config = dict(
    num_hidden_layers=11,
    experts_per_token=6,
    d_shared_expert=128,
    hidden_act='squared_relu',
    moe_layers=[1, 2, 3, 4, 5, 6, 7, 8, 9, 10],
    init_std_router=0.0131,
    batch_tokens=32768,
    train_tokens=280900000,
)
Below are experts of layer 3 (counted from 0) of a mixture-of-experts language model. Rows are named router (the router's row for the expert), up (a neuron's input weights, with its number), down (a neuron's output weights, with its number) and show model dimensions 0-223. Each number is 500 + 25 x the weight over its row's rms, rounded and kept within 0 to 999. Numbers have three digits each.
Before each expert's rows: a language model's description of what the expert responds to. This comes from a sample of Wikipedia text that the model never trained on.

# expert 4
What it handles: Table headers, group nouns. Column headers and section titles in tables and lists, like Title, Singer, Age, Weight, Notes, plus group nouns like women, men, children.
router:470501496504467510518485492505528547487485489461525518471527533488520486477494511553492505533447512505522519482515542491516525489504508536486420527508508463485453488491519497475494503507517477529481488486517528532479485490493437518518521505499482510510518477480464512471490508472502541490534465492512474500503504504501477496517511556478514453511547516504484498524476544437467474517512477539508473499480453478499535500508479535490492491525501430502466507497488532508526498484442514500455499483483525503488501467497509468509518512509479505493468561510559478506484496547491494496503526464504491524460524475518490513519482500474537481525520530490537441506461494554498541479499
up0:464494499498471482444473451480556508474498483453520474548518500499477479457519514530483485493481479486513493521528533519474527506487492509507484534523489492453468551520531499456477465449449483537470491512497478501544480497502498498529494509485524496447448496506508495475460474501509500544496494478543500501476460519528540491519467515472547483475510452491488489499517509505480454516526555523513472503498482485429478511488497485467509497473510492514468501467496489483482496503485503454524457519472498489513497476479492513508505510509480518477519530545507438517518529496532551498467513484483464505465502516513516481490505481462501486492477504491493505549516534542526465532494
down0:538458482487533527524537504487494547494542498494542567480471506500539489547532511507513492486501484509491506479503468507493527521520498527533506531482478508548489518441470498528525537479537510468530509473501501548465488498504516528506522476452502516540513565500512516496491495494523516529501523515522475470501485479527452500482490499455523477519529478525518506491477509511504479513422548475499459499481513493504495503492492533537488477461466471475483535521470511486543459477455514502517509525515487472530532513495519523481475492489472485505537520487485486541480526481500457483511489489506492525512533532512510521521518454513505487446510503481523485471510439517494511468454
up1:532511507498545494512499501541474461481486488450466538517520500483531533546495491503520479533525553510493494463517480553505524490470548520448510558508488474524456496475516447479508476507482471490514482514506500546523532488502529498428514485500498507516461511501541518488473505513489479517546488508486500505497498533477484521518537502488512479530506458464521502464509480479541532514503451496505514517517516507471505476466470474451475517526517495525487490531495502507537475459486493487487496505516498525458492492455496469503507521510494505514491538496553545511474500509462503505486462461455496517466470507517533554536479495478529512476465475469499496554527490532502508535499
down1:462498501507526494481488494512531539542548485518500504485530512505514535494509499505513513510486434477454509505501510498508496500496493474514488535488523491513512493510493501518490488492463487557431502530495476444458484481512462534492455498516539500494482500526473531490506482504524495478525522516550526500463469508541520537506516486510491477501461555497515516497486511514474493494517512491494494525514456504477519506476493549531526513459483545472453477484443457522489491472541551508537492475473479489495499530544510478551514494508513513500543525472507494510519489501482496479476494492544473541564510475518495451492508534500528478546521500572528465496467486473493493502510
up2:525465534508511481501538552563459473485480470462502484517509482520536485486503474535517496531520476477535494478489439527513505494482530551469461534502461533531496483462479455512469459488504493534519501493477466539568485468511491505496520463496540499508504505476481490484509558462519514511521499513556503495515526508467487495523473488492516481516513477472516495488481511489495488473509492497528508514508522510478492433502515497485458493497504482490521490524454531486540496507490501500476519538534476520445498484451548530470506555536453492516516516491534485518465528510524491457498503498509525487520532483499482464524509533511524504495527478482469456477482493512515522478510
down2:459510488498515473531505455420529517484538513508489506538513516480509505510500524500493452527491500512504499533500522478512500531539481540515491447493512496489518483496463519514495474494490476502476498544522521444476517531510497506474510496509496497522511474550520523475477503526518504507477479481507540549473466487502544514503525477473490515493462534495531533475500465504532530477539541513460450491516473477510542545482533546472497528491501517511483511492531493519502550531506502514512480488496517488497520508561492490506486504480521525493465421484462487475514458496511501545490479526520477527508490480502563510471520538474488489496504520500521460514505454452483542482476
up3:462488490501461471516484547503447516508488472513465519463494523491520477505471527513522471526535511475540534532514517520470517477505540462505444474493529502515480470531501482505503499507548541496478487522510518490533505531478472515518499503545507502506515503500519546468490442501489533498526475496510486494479486525470487528522507500492512519497538499493501504521495526476510488467463494461486523467524500494472542493524444494515456454527475458519506512512490486538540510476465493501534518495477478484509511447479462503532533531530498478460463461474527481481469493491521503472513507452502447492502518458503483514476493522521511517510509470498560458464506489491553540486546
down3:504545525522526499510471465553513497483488478483501486516505504477474493518479542527491447457449500525463540491501513505500502504481482498479520501505517504462548528484499493492482466510513522508487515524465433469467542507451537512465520475472468509508493498548529455498527487497513507482506525503553517468533506517501534474503506451488523548498535534498526473478508451563535484514520552475525518477481493468528503456490483473520468473525502549491548494507510503456497496532472517494495520499482521495511478519514511507488439506484501502520521487532494534486506507491458494561540464522507511521528469461486489533506469492496499490524499501506497508473491480513507458467489
up4:463490540505460481491480488490545519498473483514488496488533556483488502509498532524540505484518500499498485493489482520530470477488479505446485498477495485479495493556487480482559495545534505467525478494548508516485528515485502521549486481515506523520518518472519493497490476496508483494532506498498486539527491542522494476508522507540531535490501508466463534479511497511527519519497456449509529509484505493503466497509446522497531482458547483437487507494519489500512491503461511490548532505474481481478497447474468525511544440490513488474446487532464535507498487502496465492464499536490515512422486516553475495490505543529503483509459502477531459520508471523502505512518
down4:468519538511472466544437467496488491484473490538506521491509516514478510445554535530546478502544511488501485508519520496479512530496491543493543475494473527514524469530547485499479462501546540468487520541462513493533506547502483484472456494495538453499524498514467478441438528472467444525494552490503433476497493496496492525536529515465523457512473531519461478514544500510502533469504513502486514528533501490509492508483509495486505549486462492506482461486483498534510490507510504479489514503503506535507493530501470523465507502508507497502481487509469534530492523524482503494556470509514480485498511504484522508507510512540536516514483483471485514492497517473459504513494
up5:522505494490528508498548506503469528536446497528507517510483498497506526478490538502494525508540456517458502521510496476475503493459501521485489494495527547523468463490533467496492511512483503483489515448494557506466493511524471552527504498488450464508437514460545513523513477512516526509445491514540486516483477446529522506474514516505502454527483532467490498519462494484485532477515480485490540517487531496472483508513463481474463439509527520489505480459451529506533473497465535495502497486483518497473463511521538539475490523521502475522545569511505529479457492504518542501517500499517509512507480522480488488508518524483501490475480484455517484477549522507469532515510
down5:481470522514523468504483473523481522489504515522487473523548496499560495504499477514475503496511524479509497516532515535493513507462497488563522539495520484484481527470505525563528533518494553494532545498519446466500500495540532499490514502514533502501494469518489494492490507551538494482556501500484455480474530525506488471499494452462519472460480483481505495515485487489535519513466500544497471511495553468531465467512481517500485479533515488549520512553489488516508458518494527517524516490550467497495513459519506503507435479523498474448493486471470460527500485480453484505487484508499514509511505537485514510462531509524490473517487494559477521511523486484529483505552
up6:464475515545505471508510475468530500504470539499514520479499494499511527421465541494575476478514481479528501531492508528521484504489473467500482491534500462494481481488476490508483538497508515514525457478478518532496490505479497503502504516517513487507508476471520507516495529481514516446467532448477502530490498538464550458484481527467493481476481510499539489514499500516492476471493529501495499436498514508449478530511462550488484502525529443519481493467501500537533476542509491493478436470441525510538475503531497503502517501515510475507476487492519475496483529468514475523482468457497513502490488455485502536493496468483453489470531508550483466486526513499506534524530
down6:515525513499572507511552515522498523479509481523504484516504475440501507542511499515479536508513478484501511485524522513479501510513514506490499476472468511455498522532495492508534463523468484470508541522504493477483541503495487482497477486483522509509466572543474487472542562520501499473528469510474513481514496479514507534499507443529463534517453475480494503460475511556484508507446501502497455516521535481504490511498491496519523512508499505503498517498524522489526519493465500486486552526514458461520522491490504485472499451508504511435501502478526539502488532574509546453511462495477488498516514460541505472529488523492513509505498467451509478501492463514512455504523
up7:476453482492466485480505487464499530561511509510488529461483513478490506504501522498522508535490465466495507551497493505543500535522510485404498490497476537528485456490498489491515490453485489535493506486521497516463497490488487491538485506532495447529479555489535484510499543479521508522517475447485482511483521511496466449492497485462504479521494518467491536497487516511490501521520521483549464515455464489515496491500530536549480497490513490491451470511464503510498509511498514490517510503493490472469492455505508502470544510481477510553513520518450504458509489500509523487549506518514526528483546491523521557474475516479487509498500528538499492577495501501507542475521
down7:522538526521496538501530503522488498494482542514505493529503486507524535468500494525479460480501520515517497453522483490516467493478542553502513493502481495523536522498503495472505503467473510497536508517500525532526514524471517526488478510459494526476564548525484511513500508498519443524507464546502508453477525495531558440495489551489541505532533523517483478483531491496508545470462486509528504495526521525479507513491483491514525444540462459490551481465507579506511502545485508460512500490525497468464505522515465475521476511491533515491510499503495477472514503509533476480492496517475497467489520457481510478497530512515488509476465508451517494527440504506459500495479
up8:545493488532452472508501490517509513486517511506494463475543486533481472484519510464481516483495523483547513516483486485484453532520505481439497464516463501479509513518515495478491463481525511492500478454485492529480515531467515528526489463474487420475471478433521463463515516486466499533489498494485491481499521484516523502511514499474492499549488485481467512556485488516503537547458506482500429507476495481500540480475491557516546513534508490488507471494517542520490483498491489492515479543474502506482501489514501541481501513497498515492516518511531510479524534497501571440534479532510503483525557491479487536498544479525484470484484519507491475504492482500517486453488
down8:477533473458492480540498493461520496509496529539492484467488531485512482482460458497513531473511492464520484509484456483518501495438487507483494483459500506521487460540512507493562512498496514551493525522522486500523475514530487439500505546530479485501513544501503504490539505488486496525538491528488553495482488516495497486514494503479498459489528511535466491454488529517482478446472486513490514469473472548449516508502559459474509510513524478490461517497496500543476466468486483502486499448515510505502467475496479567482526449533505483521507472476479450520470515511530456530540477510486486462465490485518476515514491505469483519525523508484493482484490489539533496477500
up9:508493441523526499448512476531544517530519479469534503546487494475509471517514493500515536522506463450498441513489543499500496530480524507475526492475504467509437474547514491497524503511474509473493456472524539517533501475491460512492528486464453503508508505551514514503502501533533544503509469457500518502466504513508521497468506447502499482456505500517464534546513486530478490492516494502513536441496500506426516506506488510479503473537521495487473532508519498497493493517496464492510489514518485520492463496478520480476514433505457492505511473488519533511537471515489487520487467502492478475455501480541500467562481497500497502543456515518495520501463497478526486517479
down9:539549483461517493503532481446469532477483538502471466493464553518495532481457505522524502493511475466527529499480479496464506518509520458517455491466514504534531534512487530527495501502487471463543502506480449537483510485504489469552494489527506500495512528506529444469490512513467511490519499481478507509470524505545493504515520547490506482485503499453489518485473539525499489519479513490495514524506478472496488459463521529528509514460483485524524512524512493494489501489489492496484560543477539466527503509513522526517507511488524546474497499488512452538519495472515510502461478527504536514489488500476510505420496456474485465494496505477522533525525476561534535524532

# expert 19
What it handles: Common nouns of people. Nouns for people, groups, institutions and roles after of, the or his, such as children, students, Justice, State, Champions.
router:489551494517485513523493510516510520498508512482498513503516540501500533482484497507494511563473498493591518512503533528537531507499491404513640443517501441492509513512496479488480507487492486481494496495509506516472513469504478485517495532498537495506484486463546501529495490476493564483509497480505492506506522505535475518499495499479500530521545518489497451516498530492461491483493505488500481486487479480525509497499496505512488485505503507503499505493481481527480500500485502509503495419471506499500499487502509479515495443480543484512559484480505511512500496514461468489494499488508490500482494470530492556507502533503506506524490525530506455492508483424514474496502
up0:543496543538526507486526501462489519473528484496512511499512472492507462477494503479515454544500508491526460515464510495490469464468501455456518490477489479520459487517509530490494501477529514469519506493512480502533504459466465464481525486514467460484484519530507521502541492469465498469468505534500486518517509483511503535486520526446498449537525485484520491493536489454500506499521516558467494502519500474493512504516505537523526532539527462529496519491523474483500527517492513463509480531536521528490521475533519472496489515482535489531509496492513481507488491474491501427499503459471508506449509540495509553478479515520460510513529518426501512430546492477471482485499
down0:466508445513485588514491512518472470521512506524508502494526506467493540547476476494514496503526507527473515477545472494503468518497524506533472505508526545469524506532514481495502515523473511501471500494484503495469496455504512494497507518500480497501481486521479455488510513518533479571493522507506520472480518481481497480466490459528487540495536529525518467504486525551475510492500501431525489497486470502499515493524519461486464534454510522501493506513534548534488475505509493533520519451472487477511481490480500499481527457509517512532499478493497474516498497545508492532516511508503468467548470526481474496482544478512540452531503480497506509579427462513510504525511
up1:501495497475496519532492507466490498496484492487478493440479496527485561501454493534506458496538490537503530482507519516508474491471523498545487503482487518508522514519498480495514536465519496457507497535518539511553510523554481488526497510531516511502508505493528484533527530524528526500498497470465499489466499502522524488471519536525499513514553507480474492477526476510518552476485560472473484471507535504542497436493463508483453495495492451463513477486540518479540478504451516488491513520473514516491528503501450494497465509513543488477484486541500497505526500439493533462488488475499487492465489455499495523490516444477491519542518490479447455515504492517455497513539
down1:479499493468503508515541510501521523508489508501496503546515512496534508467483467490461550486498532488512468509529524508496554496514480485452465448493485482483494530494484502531486460500496509522524514460476490495480520492530480523531514526461481490473494513516469515462461489499512488441488502490508499535490507480456468525549479472487486501475536528542566520490520500542460504452514555532563514481521506510462494561513510517472500517512510494489522501485515526490453527521481471528559481449544505467503490501529546531543515476506486531516504520463465479521509509538467482524467503507520490516520479464516513465488469473500507498466521515502512498515538496495491528506488
up2:448503471553486501534466508530474454542536499506518470476533483542513513499527470492524487527506460488511513483500463493472471502486528453497577452504437500465508485502502481500491494485506530468516507445550494515474500466506535452509517495490537485506497479506532493500489478484478486497507519510494505465475549520473509526483499485442518531496497499480515443494487514523475483515477540513507479531481526509497520458495514512496529500485476525535490493488450517457524502526487539530492511456482488508474489444489488521520507503466472483516530481517473543451516494538489528509526510528490499487517525503520506504482553468534522492492532491554493517490522466486496483510534
down2:551506526518498525503540450488547484478536521489454526505491493491446513514529534472505514514533498505495492540501535500525507510500490530498466540462523523518500469513508487467486483511506480521517506520497540447481520541462517517515474505521529493456512474505511497487528526543516539477498493469495478525494445530538496491505514512525472470568493473479473523510549496494519503441508513542490489532472494514507486512509467521513482499502563454508504484493536488500491488505493514487506518513517534514532543535533469469453474467517527553465515520506508527515492513506482524495489515498495497521490492489532493511533484551459461527499464479529465536504486538552471507486480
up3:458524522469537462488441526558513492506517496479558534469528530496506493451508487550458523527485512508500482469543554563533508488484493524501471492499479533522514466499480485506554509506475528427479480500523494502507521501493441507538470515494534509526462482517503494540458529515513524482541510467503498481464502505471497495470507476494501519481528516532494501501489551501528452467518498447539524529485522480509515499501495486472489466494509472496478526468506512503509507499508512568472489480508530505510527508479504488544476483495502458466499503499503481512547516500479474510464505470503481548529501463506528504476536532487520483511468508511483487525519500481512513493476
down3:486500513546483533533524467450489526507491533506478484510496448498476526535487503466501493475470480464485453566479468498491477484494523482479490488446508500514484485484481517463498496436509495537520518520488563537480501522491541493503509492508514513510526523523503542466497490516491499496465490513510510511496475477543481499506446523511499427479497505524490511475530464439510519555522568532487527486499496455461473513508506525549534482517474528510512480500461506495479502476529495483551515501497514512510514530529467506506487518482541536513530497469490526489497483455519552505482442472508496520519469507508490489493457515502496519478485549512502482503494506502499508539498
up4:502480497518514481509498498424529529540457489505490469520501446478482542516466470491494503512511512476473502509532515499490494531531491498456500494484497543454494512520500512458443479469526531456527486472482510475479507475495440456523545517495515551481527552506515520496499528505509482470496474495495508522510500517508533526485501519495503505528447485468519503497504507510506472518485525526504486505516476507514514489494481511504453505518549469495518493415452423477483498511498481504524504451463526506537521521522483508494517486477505495518512507530500504527504517466495522467487505532462507530483420516506494496485459440487497467473511461477504515473510494498497500530509
down4:513503519525525497494507488476520468407494502515498529503485501505455521533511501505550501523504509461481487478494527494518433532518485479528484522472499525487488521471537506541511510503479505517516541492530536514491494468554566513521498458538508520493498492505475464522515520499459478431485490481478530438474554445485493475514487554528491487479514522470505492491513478518517496524522522524483516483499486466490491507547512496503552535458490502507526514499492542497512505481488484536497485537539501468482465442498480487491489528523559467493533463504524501480496466534540528469493479507505512489513508484457463472515481474496518504491502488502500467518489496484495518519495
up5:531544513495450533470540520507509505499519468498489493475526461514498491532465501470507531491492497496488547435485516481469527483488501485486548504498520452510539503490463474513519516488473524482528461497526479513526499493486550482513518485496499550489503514520520519481482540508487487430524443466512515499501484507495488506445485525509476459512502511497478467483465513451527488513492507504522483466508483489490508507475505487516509477526525496482515502481514494454490507507527522513490528536484536502497547490523501507514447486556486508483535478492516516509486526554486502513500493503439510509494527483502481450468496551501562475506458536444479508493490495473524520495579
down5:488469491498498465530479501506516503493545546535526469533482497460508487497509495485508518529524555466513438538474500493506516515525474532496517510541534535483460523513510544505493471499560476515427525510496490522470515489516515514517539528531494459518517490460482463461487487528511500496458510528508523507554532504494495475475546506488512480473528530508482552458496502518528480508505514485506497439491499514494501515495516488505474514501478524468497478510543494541487501476491485433493478531485513528506466523530500519494483446501500482488487508465531474476509511487514496509469476532549511503507528462492481536514510510514477521458510526524496502506552503474479486516429
up6:508508493481493485481498516459513475498518472499512502471524477470525485502558511486496517526518503461519509462532493494478474456455506484543545492538515455476501493516505462515523490503463516480512483464499553519515526488498543475485537530525498477510511476466534496575496514490523494492463521507491490494506515493508500483497498488492516481482526533500523456491520532479455501512474450489478509508508501491484525516498518464507509524468552531508535481515507508447548504513478462513507483490562493513488490519535472504523490528516547473491543506462437471489491524516497458472531446513483542523500436507517529515481475498531542518538502500504525514536517469492500458507536
down6:519493467467470550540511510519458527505464518513502507526464449516502498500483465490471537482535507495466519522507518503525529574512506509476495461491501515503532481501505510506503503507478476491520520488529475479521520483509468481501487485454522515497498548496492489435514477528523492506516486465527486486531496467471483546485479505502492490534510487532487548449448482490497522470484486509521465520449496536497497500478481483477517506533481476520509475497496479498475495535505466507511463493484510511484500485501523495474553497490473503476438449509526535500519526475499515529458549522528488457481518466511494558543484489457432480478475500488480550510512485468509534500475
up7:536503494535488494526531496519547539465482528532474488487462494530468495523483505521482501508465494491522488564519491491509508509481501498469519415500472494507507491499482510485499516481510505529474513509498473475491510518519490499505505521502485486522506488515498519495477494448482506547487511542517526495510521474535542510519498471489478520503519539516436536447499467524467503483526482547516496472493481452511483507495471428479472500540502454468539484481468426547519513487505486529518524529507475470498499489543491490536523519462500493521496514512498493510485457497532531520523470490513527481485485465478489491473471509469503498502496521488474504554592465485502501511492
down7:484522535498476500481445499501487470545487460461447528516503476476511510455516485501484499496477523495515543480526512505507496506510529451504501522508538493514479499517497470480522462500505548475488484532473498505510523491488529533513531508513542500492501510512466461511542529533509483548504531448455476508497488478463504461507535520512547499466516502492532502462502531467542474518468499427483503517523542527491478507516509504507522471473496541490466537477501558507507499537554497474470511445496512511500496492437471460461503485524506482488511471485511517519511473501506481462495506504479473525521504503528482462501537478494507537498495488501551503452474523533527498503463
up8:461531449509508530519477504552483498506476506541516493531475501474485481499494542526526468522491466490510524509516490498509460548522495448489518544513515490465518517500504484533492466500465520462497518483509475490487502489459531440468511522489527510481479548511524470520497541486469515505441489439512502467523511514518513495490519479464536517487501556487506489476514554506531487500516513468489505511557477491538481488490477481514535489449501492498517540467529527490491470489497525491539475478486492497516530492489514513487561468454513531512522490498498510560511545516517453529518485496496481491488497522515504497525517537512473476478508490510528486503495508484486514583461
down8:524500536524536492511521481478543491542490489482517469510510542495477507443490466472514474482442508460460472493512504510451539460508508505528549500496495484513494491516543503507454517497513471483523482496496559476480472489500465513484458453496454502554517480498511500482485480483509516491518509512491522494527495514542481543516454499473475502486488477507538485461516468550482524539497530558501492527480524483470473533517500500512474534534511458468492488516477458496517524491493502511529515507507466498485531531477463502518468548487486462460478513517449526481488556509507497516485511507524512494465519497484501516453475493490522525479479491490453532520531481485530491473536
up9:465486499529484510509533524471494502549495479478530516503476448490554501505494488492487503466511513461496528481513503503502501545519526506496544460513477494500538507513479503495531551498486534502526481490519539512543531526562527481543520500475538482504533503476442489569468499513518489532473479506472514495520516469499479583500500517475477523498531525512530493524524518426532486494516462477518455498454462535534525524443522489511480494527511500466522482523475494512508479491470507489504509462503474555486536502513432492506496486477495490491555488503493488488522468540508520490518522494474476490513484485514480454503489521506474497498521469488476489492496506486519488503494
down9:539502522479531502495455482468480554471473495481488533534522541508482517478520537458494494524505485547518508530473531481551513519516494536484487480512486494461557506488526492495496476507510491503495520494512444467478454513452464487511445503476484503482490536511522534468511493494481451534500513537486553530540475565519512489488495523486527509491521514494528519537536493547455491529481491460479491506526479491520514510465527524505527544502489543483460454451530481489498478536489491520490498523509500462519508506484544498518496453496482511488495472486512535532506488466504465521545489515520508490508479493482510546523513497465464536521515467462510474497491504495504504508528

# expert 51
What it handles: Particles and noun completions. Adverb particles up, out, back, down, and pieces completing nouns, as in Hand-book, third down, date back, Gold Medal.
router:480503533524509485526481505538493512496482504491500516464504512512530480488471537498498492540505465481486540473492511520514506487455487484560417529503505471510489497519503505482486491498512482543472509524498465494523484487470504534493512492490484498542537466515476550560479490515563515491573485537474498482478495512484501544467502481490483503480515506539532476471440523512455480523546529486456518552510465457494509498515492520491478522482498484507496491545514463534559478520517504494463483435496524511477511489526482497477532501496506508520509531528526488501487523561504471509510486491507494497482534498496501518503488533459532498531498521556499500475535502503498500451496
up0:524534526499489502439503500495563536508511512552494474465459494509509520511486497503487438518521565519517480526547485512469536475496489490481480496491447512475529506520486512499513510526512531482504464499501524533501540512455491542477501497479476470501475472490500561552502505497487504557500468493502508498530499520498487494511482483492492484488540486458497487533486494469504486489495480495546516515493552521507505530510486527536490469471528469500503527516537469491504475498463478510444501521457531485550471509472503499557483522488503480533494536493561498490502544506536542519488496529499511496496528503517473514534504530447551503515501520476481514459483488521501535528505
down0:515423490498517503497522507498499519483492514483508501505521480540493442551522532477490490477516465516478516537484499487489471502497450525514475495521498433515495531489538479517507500522480522501481544529505447462452474538534469502527490464509496528482502528525447479503482471524494468541501494527530525458456488521501538425522504516503528466479518500541534515523492505545514510509498491530449454495466499477467498492509501520472499498493490519502507528517501494527517476498520536491512499476531492496485457511521488489466506477495456479514543471528494516478505526518481479512503477534531504536484453525554510490499496471547468478492503526556485482534507508530503507495511
up1:497494482502492506473520522528504455474501516479507524525494500481522499518519508488501519490511493495522533523509543520462533464507493481528527518501502480518495470479561506504468497519494510482490497504488507487557483498465510508491480500505576469525509511472496490513485497485493490490478484480518558497550545476490528569463463426525520465483526483514504447510491520418454473484487486468505507455525471512519525521486481479526535486490486514513506471476497529487504488470442510515466477517478461487558523497500526517516530510482494491518527467510533527487499462518522497478536517514461537488511496482481493523473523478487443519514482487526495515518548501460543482467498
down1:475472524518486448508497509499486522503517488492535447483487521482540515544478489532501456470527510480479529453475511494506514509508516504493513494472513488470476453504505502480553524505528477498484543490507518521495481495496474454516489525513412479525482497512511536522481528498501462500494520507538481472456478496485510499486534504494536495492499476456487536519489484550481469472499507471511541484509499449501469502482502541451476519527471511511521518531494493492486525490461494485462469484492530476441500494516475524454492475476535463502517526513517472543477493497531535532549495530565477480508516502513483509472476526486542499507483528526530536491460482512464497486547
up2:485517520505476481493488533519451528516482491498486479518507496496470497504501503460494440524504495489473492546492511506480521493508470531493480488504499533448492539497503504496494506532502477524501475496473466478507509463526513415436548456518487487490486529469480533483491494523497500448467508543492488433472531505497517463462526515490547491532458496514535522530462546497452446503493485475485487505511530477503503510485522482523525478530490462534489508553495456512526516545544510505492476556482496504520503482503525513492470484499522520487500510491470539480525536545513501508465492523538471514503475466518481511495483522521481472502544525470497544518506514486498530506519
down2:500527508479514497502474476463523510530511520532518559480529484500501505525496460484490533482470522536497533528516464475546486526496523473530546537489511539503480466519530498484494490491510499470478454502530459494530493485459493530517483510476523518501527481496521489484527528450470512523497481500504527528504483540483511497502530508478498447487538478489441455469515502533475523508530483480524505539532487536460547463510479509473499477544493479511502420460491513486486494509516521494517485511509473506546484512505517471520482492553505485515492488494491513534524520490488519479487473473432511445525527489497514526523517457466488495517464500486475477544472538510452497482496
up3:520503459480464495462461507486494449509510480444500472496495515502532498501510502443508475556512485484497505500478515508523532502495465478482484511505470545521505538489520531490462465522495528469519481535518498519511540488515476471536456431462470498503493518486520469518501468515514498515500486474480524502541520516476519556478497462524497488429518475507499504436492479480499471501517498467510506511471474510515519485477492524508531508484454535475541517462489529461508488496508473526535501517500532495551501500508506486481545505527533512488492500502526528555515499470483432496525514505536503485499476521501492483533498473522473513526468519535447509505481456484522465512471
down3:474477487516535474515505489487492522459496535514490519467474474508486450539485564485479535522481490547476517491508530544532477523514511503519483494470511499488487483484511519540520497500529515510509524480502542461512471504474513491414523494523515504527492486475494545544484522470517487525490477535485517460506480466508473513525488523486513528547526513487509495488439539468500501544511493483482488470473472515491481485522510483482456520493431479454490525536528444526495511490475467513501489464538562448504513501507493504493522489472507538509532510514451539515553485516520518496503470526518479522525509487536508489510445502507507517490518502542514486499497525512516511484520
up4:502479493462495502513498490537503487483526481515565489532483437482510468512468457472511482519489520473513472460428508516487483515468494446487472524478511512517492503475496468517500480505491496494506490477473517507523479513488552487498535497505484527486507520490558514518520477512462487450510500488492480478545497552512502470524515515503515513506510479499473513523491526486521503530507494462519482457479504498544550536507511486533522501497516438516492470503519453466505478472499503480527534506517535504502454558539468550515507525510489508531491460496541502521527464487535511520532524505481511484465566481483503474517494480511517499513444501483491460475522465485502483551534
down4:473464521531483523479535468557497507479454473486485506564497499528491527487527481494479488465502456479474521535490470496468500475542493522527516462510466479462491500497517525447465514503488505471438531478492454506499532547485503531502463520502487512491513500462517506503491502485478491470500472526480494487533512504519502539507494487486483534509522482510512462525484546494515484491480545455485507516479559441541498528498507491523471518523513478534483494511537515513526509503532438430514533503504536537515508489529502496505527479456461484498509514539484490491513496497496524504474482501515501496480534496473485505540473540500448547471478506536511478483469521513491526490534
up5:497536495510527464477507509475495503477462478509487501517484527473498479479512491485532514472513525505547536542453481480519470495503489460492513475509494509511505505525513476464531532480509474461504489502469428502475500529454483545515502462457512502523483514476526475514485495484502454488492487440517509484547524515504478529515522478522484473505512483529478513540519518429446510545526482440513501478456483488450475443481504510491537489486503478503514517511477454491507500520479499510485480508520474546512495500523506540510519461514555506448493482517522509508524562472522506492551471491527504486492490521499490498526509514512493508490459509487531499443529496500514455511532
down5:514478531446519476495477508518496516502509551458523518516511488505508543487523491493499486541493526495526503545480491533489504518455510529497514481487543498529466486509496503535540505530492552482512489513510532508525504506502527442459529530529501474512495514462493513499475447528494513532461518498493482501501530490495501526518478542470517527501484506460463515496524507493511472469480522511451527521550531486524496533506482498521518532479483506502466505495556531537501473483448500503476563490487527493458503489460505493490477499539457488470512487470489533465515533508531512532505495543481500494457493533534532502491541501522510546488442521553513501492513471470485526447485
up6:452506486471523496473523556477531484476467534515499509498505469482497525503495559478524469518455508516504517492499496535513548473473523587522536502495519510511520505541504493483521496555499499500504466507495516510526477541447524539524486464478519509528468531473521532540532488472506489523485492512468481538471501498508494542536500525541488470494521486490506524496513479443519542536449502477533520477478478449501504493509474502507506515500525483468524475486524499570464507482492465512488488472517515467516499488548487484524499461472491529502494494473505527490502546527499461461542460513491518524513516500492485496499490501455484518478479503511476491438481514509516496483495
down6:486499524523516510524471466493492483486498498449498506543543529462472481518516471505507564506459496495510500538514542474495512485483510462487519444487475488502466483472471477493489493506425535481461550486499484518478479514536483479528438514547482476512512534486520468504488492523508506521520513486525516517526514557550510489465528533469516460482531531461511524510534480464490465502524504525490503500491463524481474471444521475527507516524467488473501518482493554488508488487461505552534510481495476501482495496483519503469502453524519515518514507509531480520485542507461512477529521478493539518517513519516519521481535498490504511563514512448514494513502512502496461516513
up7:512539512463490511490509471513484443472503512537537527508528489491548482491481505500473463540487463503490498452479487480502487485496490530517552501511472502494483477524517498470490512479521502491479506479484503493503510530463577521476520479481439533528453538470437511511500492486467486483539519541503468511504520464496536480481508511512529524516530488467528472502518439518495501529513486489532515515487462501489497513519496467507499536485500483471490521517448462529559496507482498497525466481506529534531518512500481460488510470482519474486483480517553528457518496445516463525486488503466496524488498495509501482526516507518453496482515546483561508525502522448529507492503
down7:523500505527503465500488533510518533510475493463536473480441509486487469502561506451463517496511529504496497504516512489475524553468482494464484533473504491482477473480483495510471523514491515553509482486516538481465464497516468500528524516484510495479501520528565490482514538497475442488546485449475512527513472501489504486539498459524501450553497501519492530527466535529472461501515485500507521495486548500488490474511528470481495509492524526491503511511501496453463522500507545480468537511478510476507502529491508508539508565496482480493519539454491523481485477507510520505469476503484515461533475471477476497548509474505501464512482501472486478517554508505551490479550
up8:524469500530469539508450504534463428497452482474502522558504486492560519474527500549477502536525511492485548535499475481519470502516471522544504471552530495484477504481519513524508489522537470492524510502520523532523471510526503477453488469488555520505545505534469529474481498471496511492505495495538482484513488510527528472547529556511522465566508522469522500485535503504502512489472444526519485495493525509510537493488461483496516474493508503496513516482451529481518470530501530491493492526543529516509475508510514543502518519486493476516500464484497455517519517490489489524508510506472514481487492496523476512474490492537469474490463502522529472466448471491503498482488
down8:511518517491534518513524518494531522543484471500504506491488493501459521512484505536503500487530499520485492533527482495494489471523484500544503533545492567459536511530522459469496499495499488537474521493491554485509474508520549511470482504518469484483496486500517542480481491525495463500531500486453517529505507459523478484506495507486472507512510474483547509508475506479491518472493538530519530467477484510503489518488546481493478533534519509501527517522539503515493492472507487540534481477435480544478541483485495485477530485505535472526467523479492538477482496476467448459517487524504499487474525501469469486498443496493452520521584478466511471533504545472446520503472
up9:543476439511521482493487523552526444511531494480518503484519477490473532465481483541516532490489497532508510506481496525481478497510487494504438527487503515516503498502536479506573518547476472477480532495479545502490495439482489522504480481497480496501478468530516465482494519499514554498506464530491489538477527479474520581539520455496513496475497503459513483497484496542521458512495493500510500489494498492478485481513523526514497458438491508502482486489483515498513503487533483518479527539508522481488504479562559492461527495522517494494480535538487520497514488527507461518526456516499539525522489484472484508525471534481521534493495518539479505477444502511485539487523
down9:511481495506508523514528476457440495496504466523495494442459545510478485520487500498517471532509472493500508498507518489507508480528509526506544494532474511532505467508498497495486505542509510484483490493516484504517491517503526481478542511508556514510510483480508531498558465496524502527520516492496491431525473506516489504488491487506507531489432489499492497522514518461515491530478469488495485525510486482531471474488501481491529449532528433471484552555523456501495444528501535500481468472528479514511434494469476468519510510466499475483483447478528486555450492528476482502491535529510479434497516511503515473470504483498535499501526467449528522494506510488479478529499